Weights of a small mixture-of-experts language model, trained from scratch on English Wikipedia: 4 picks a token.
Below are experts of layer 11 (counted from 0) of a mixture-of-experts language model. Rows are named router (the router's row for the expert), gate (a neuron's input weights, with its number), up (a neuron's input weights, with its number) and show model dimensions 128-255. Each number is 128 + 32 x the weight over its row's rms, rounded and kept within 0 to 255. Numbers have three digits each.
Before each expert's rows: a language model's description of what the expert responds to. This comes from a sample of Wikipedia text that the model never trained on.

# expert 31
Clause connectives. Subordinating conjunctions and discourse openers starting clauses in narrative or quoted prose, e.g. because, when, if, although, After, However.
router:140117137127122178137118143106119102139119133153100115114154122158141124144111128107151113169166176096102110145139176188123156102168102167071165146164099108163127100155093116119181068163091084093136075106100061114162100156161156126120124142160125106132168205174171039124162161114107157123152129139144147149147112122136168132140178168152127148082069168121135128145143127163053133139167
gate0:115139152140133140113097105115153121157160097132092142145165128122135126149167136127159055149118170096183113115164111137095125185136129070126098106137118111175116119104132145126100149132153085144121088179154121115167217121192123171176127120122135054105096088097124132142118111126034108121142138126158121107212125158074091074128116129133159146161133141108117147085134096150116142133121
up0:107057143120083100146117156166120139114118142095123112110099171096108140133074133167090182136109000136125132116113161122175130097100129185138142146103144172095173145146113139112123108126074102075177136130108095131121087080101134113033144148128153165163097135201191146172130123098182171104163107139147124124120099133173120153158158110142121115172107144109133123180127148113079131160148

# expert 23
Table and field delimiters. Pipes, colons and semicolons in tables, infobox fields and URLs, such as http:, GHS08:, and stats headers like Att;.
router:138129107081146181166071084112124090123182138172129114131202121128136164127152122084151132136137108083166120145137121180146097124170103139106098148166131133174130082213087138123152047122100131115139067115093077155140121138143188082134116114191131096155144184129139125126141145088125160108123132137114116108135037089104132155134125138147119127064122104112166147169175143104093126140164
gate0:164108115090158141143119130115187121144154057078143080082151114073109066132135099110138134114124162170157113129137180183105099160159088123076126140123115129221180099132112115081175134143168119150134124067126161169137108188093166099145223106141080185147132100164124110156146162148136103113104085101118093106104088104158145127151134127105169164123156140172114099122143168140163178130121
up0:170122091089173137142125101129190125153170085067156065087150124088121081116152115117153154114104144192169125114113149163089113144166088125085103176136086138191151079140128113115170137146152098170138145065110145164150109187086166112125209084138081182114118104140097145181115179166162091105101080141110132122080090150145129134163146120091130123117183181153121075124138150132139174143103

# expert 0
Scientific word pieces. Inner and final word pieces of Latin, biological and chemical terms in taxonomy and science text, e.g. alb-ican-s, oxand-rol-one, -idae.
router:115102110117135193132099102094124125099120151146151092127182169114157151126167118063118133147146104124122095164108138166138131101148095155075196114148146166193127112183114170116144042139123126127120117100128084166134093193141132061153154096178112077195135184128119034117172124100104174100162123152159127091117093036152150159110138146170153165078065106105160154137116169168134096143172
gate0:074086193155116099164089099146167204127145094168123063163103124144199183128109143192122134100143121150100154107139129089113119139080118138182138215081179119134155166153147099116060113128066126062091067152156117116087103093125119134146130121059195144135113116161122134122090124136181156135204052194172101111107093193119185160066134133189084111115099150093115095092112123114082141113121
up0:153136111115134152126096182085092142128125115125118195161138067210109138122145132138113119088112128100178148183094094107170170150148116080219124150081147090145084110108139114102111092148043066109112088110119130126119088097147113106123066151110129149092104081149121136123066176228145114126151152167122114125166110126113132102147095137093065102161124078115102106087133188139119190082140

# expert 32
Quantifiers and numbers. Quantity words and numerals before nouns, such as one, two, first, most, several, some, half, 23 years.
router:127111128126136193191092142117102108154170120125109113110131123110079124138115106085142080167127217116132109130150152156134047112170136147101122133126109103175180093149094128130186060163126077086150094153103118139167098139135146123127114153173132095113179144150161049110227155095122164098132121131159126112167123057133145145140145168113141152067041100123145126139129116152088116117157
gate1:129100093155137106103136165125144175074132083071121150103138118171161165150162119141092126121171062145139047111129135091152124169129113092099126114127157099102128088101138125109117153118139157129127171136091144132141186110140206106097115145147146173094162097138140142155107200134167117171135109101190134123127111095126195066176129138072051104093160050164113108051102127114124105121127
up1:150170105164117089147073138118141113120099093079093108096126142129089094116144115135070133149133077149090114111113166147100128126127109118106108134113129158134147189146093067142140118114087200161130146078148136072029148140129111120102128124097121076116091127134089217106176116099134157049096115181121141122093147190129158138134160114140134046214140192121132116115131106137110145144085

# expert 15
Latin taxon endings. Word-piece endings inside scientific species and family names like -idae, -ensis, -ii, in taxonomy lists, plus digit pieces inside birth years.
router:119074152110124206139143133076139102120142174173115089118140177094130140157121126063124127139131155103088066140110152174155150103163125170094207128129144197165099114160117162106143076155156161138120151104126131175168111198179161121132127106144106099184145193133124053115186148132091176103140144129148100104128075046155165156098184133158164153085085104097159161140126181179128090132198
gate0:082135107094086186139104091121175160106132149144128111167125132110162156170141119097095140108143125123090139105074115115194120076231148138083091168128084182107124083144149125091143107123155145115131106114167138108168119145142159073136198129121170103151156156123078093123114119142127182123153094171147142088101157129141160144145134164137154148056080118140160146131127137045142065153201
up0:157073094135127106150091118172101156128121100085127134084104139120104110122172050160164102146168123187121132127102088171104135121126144171198110137192125163152123115162136104181096103103154086124131120145103109116116100096114118193091070095162138067084131084138108140135111148121151134090132148108071110100179164114136075108107087043118155044189094088144084123112139138108124110059076

# expert 63
Coordinating conjunctions. The words and or or and list commas joining items or clauses, such as track and field, or wrote, directed, produced.
router:116091145137122168137070165107104139147185085135105115141191127128158133149157134128153084163121165107115137150153131179155140120170105170120139137106152137137147076160093145135138068115104088117139110113132085161150128159136163092117127127184135115114159199133174094076115121090127142090178139146159119090160124108148142166105137174156129124070088135115196138166135137151086151155159
gate0:117098153101205116148117161065130195144126179079147148112139180048099108094164124155159153139164125133159165209103156126095106150162137101143118147122085106120152147123125161132173127178112120167110070138083133185129118094119150139126124138111135115155170134129143127099159113094185120105115178164172141096115168130053119180171106121081121183123152181127130076140078133094147139138106
up0:091203119139137040107125152162139133176124151132089200085177109113141163145083161154088139108113107137125151103119100151158143126109129147109105076132105071091119114152089137126116123115071196132154142117163199098164142127121117152090116138156128094164103150172137117132140144149140148151100117097138111184125170158100119144149140099088139154150128163108104173127129165079141124132143

# expert 7
Taxonomic name suffixes. Latin endings and pieces of genus, species and chemical names in species lists and science text, e.g. -us, -idae, -ensis, -roph.
router:092093146135120190147119122067105110111150165166117108126150137114137152125154109058125136160153121118112091169120130153136108094175133151100188104132142176185121099208119140097131066129136131125129112116131095183171115176159114083148144091147138075189135166139097022129181130125118178075163112169161154078141091042158169153113153125148176157115052113136178158144114169158102071133202
gate0:150116104181141104166135166086101079123174169150152094123119102137136132124182109161121149189136089137115088166114124138128115153159145142126162092124103113118132108219116091106140109097101133086109104142103109178118162151143116093120096103148102162167129201154095107144180085117074172080143164096162162126153175176166163122122035101141143091183126173107170072094113211120105097069094
up0:175110107146144128153117137075084128080179185142145097188138099124112094162145143213096128140089098119109106096158106142154140101115120088084137105138146093123142155146153035066142094128087133079049075158094134117136123152137096158165123128152153139161108157145132082101123090124098137067196143100161092124148079131145145133187069109163160138153144145108142085082073135117141068115141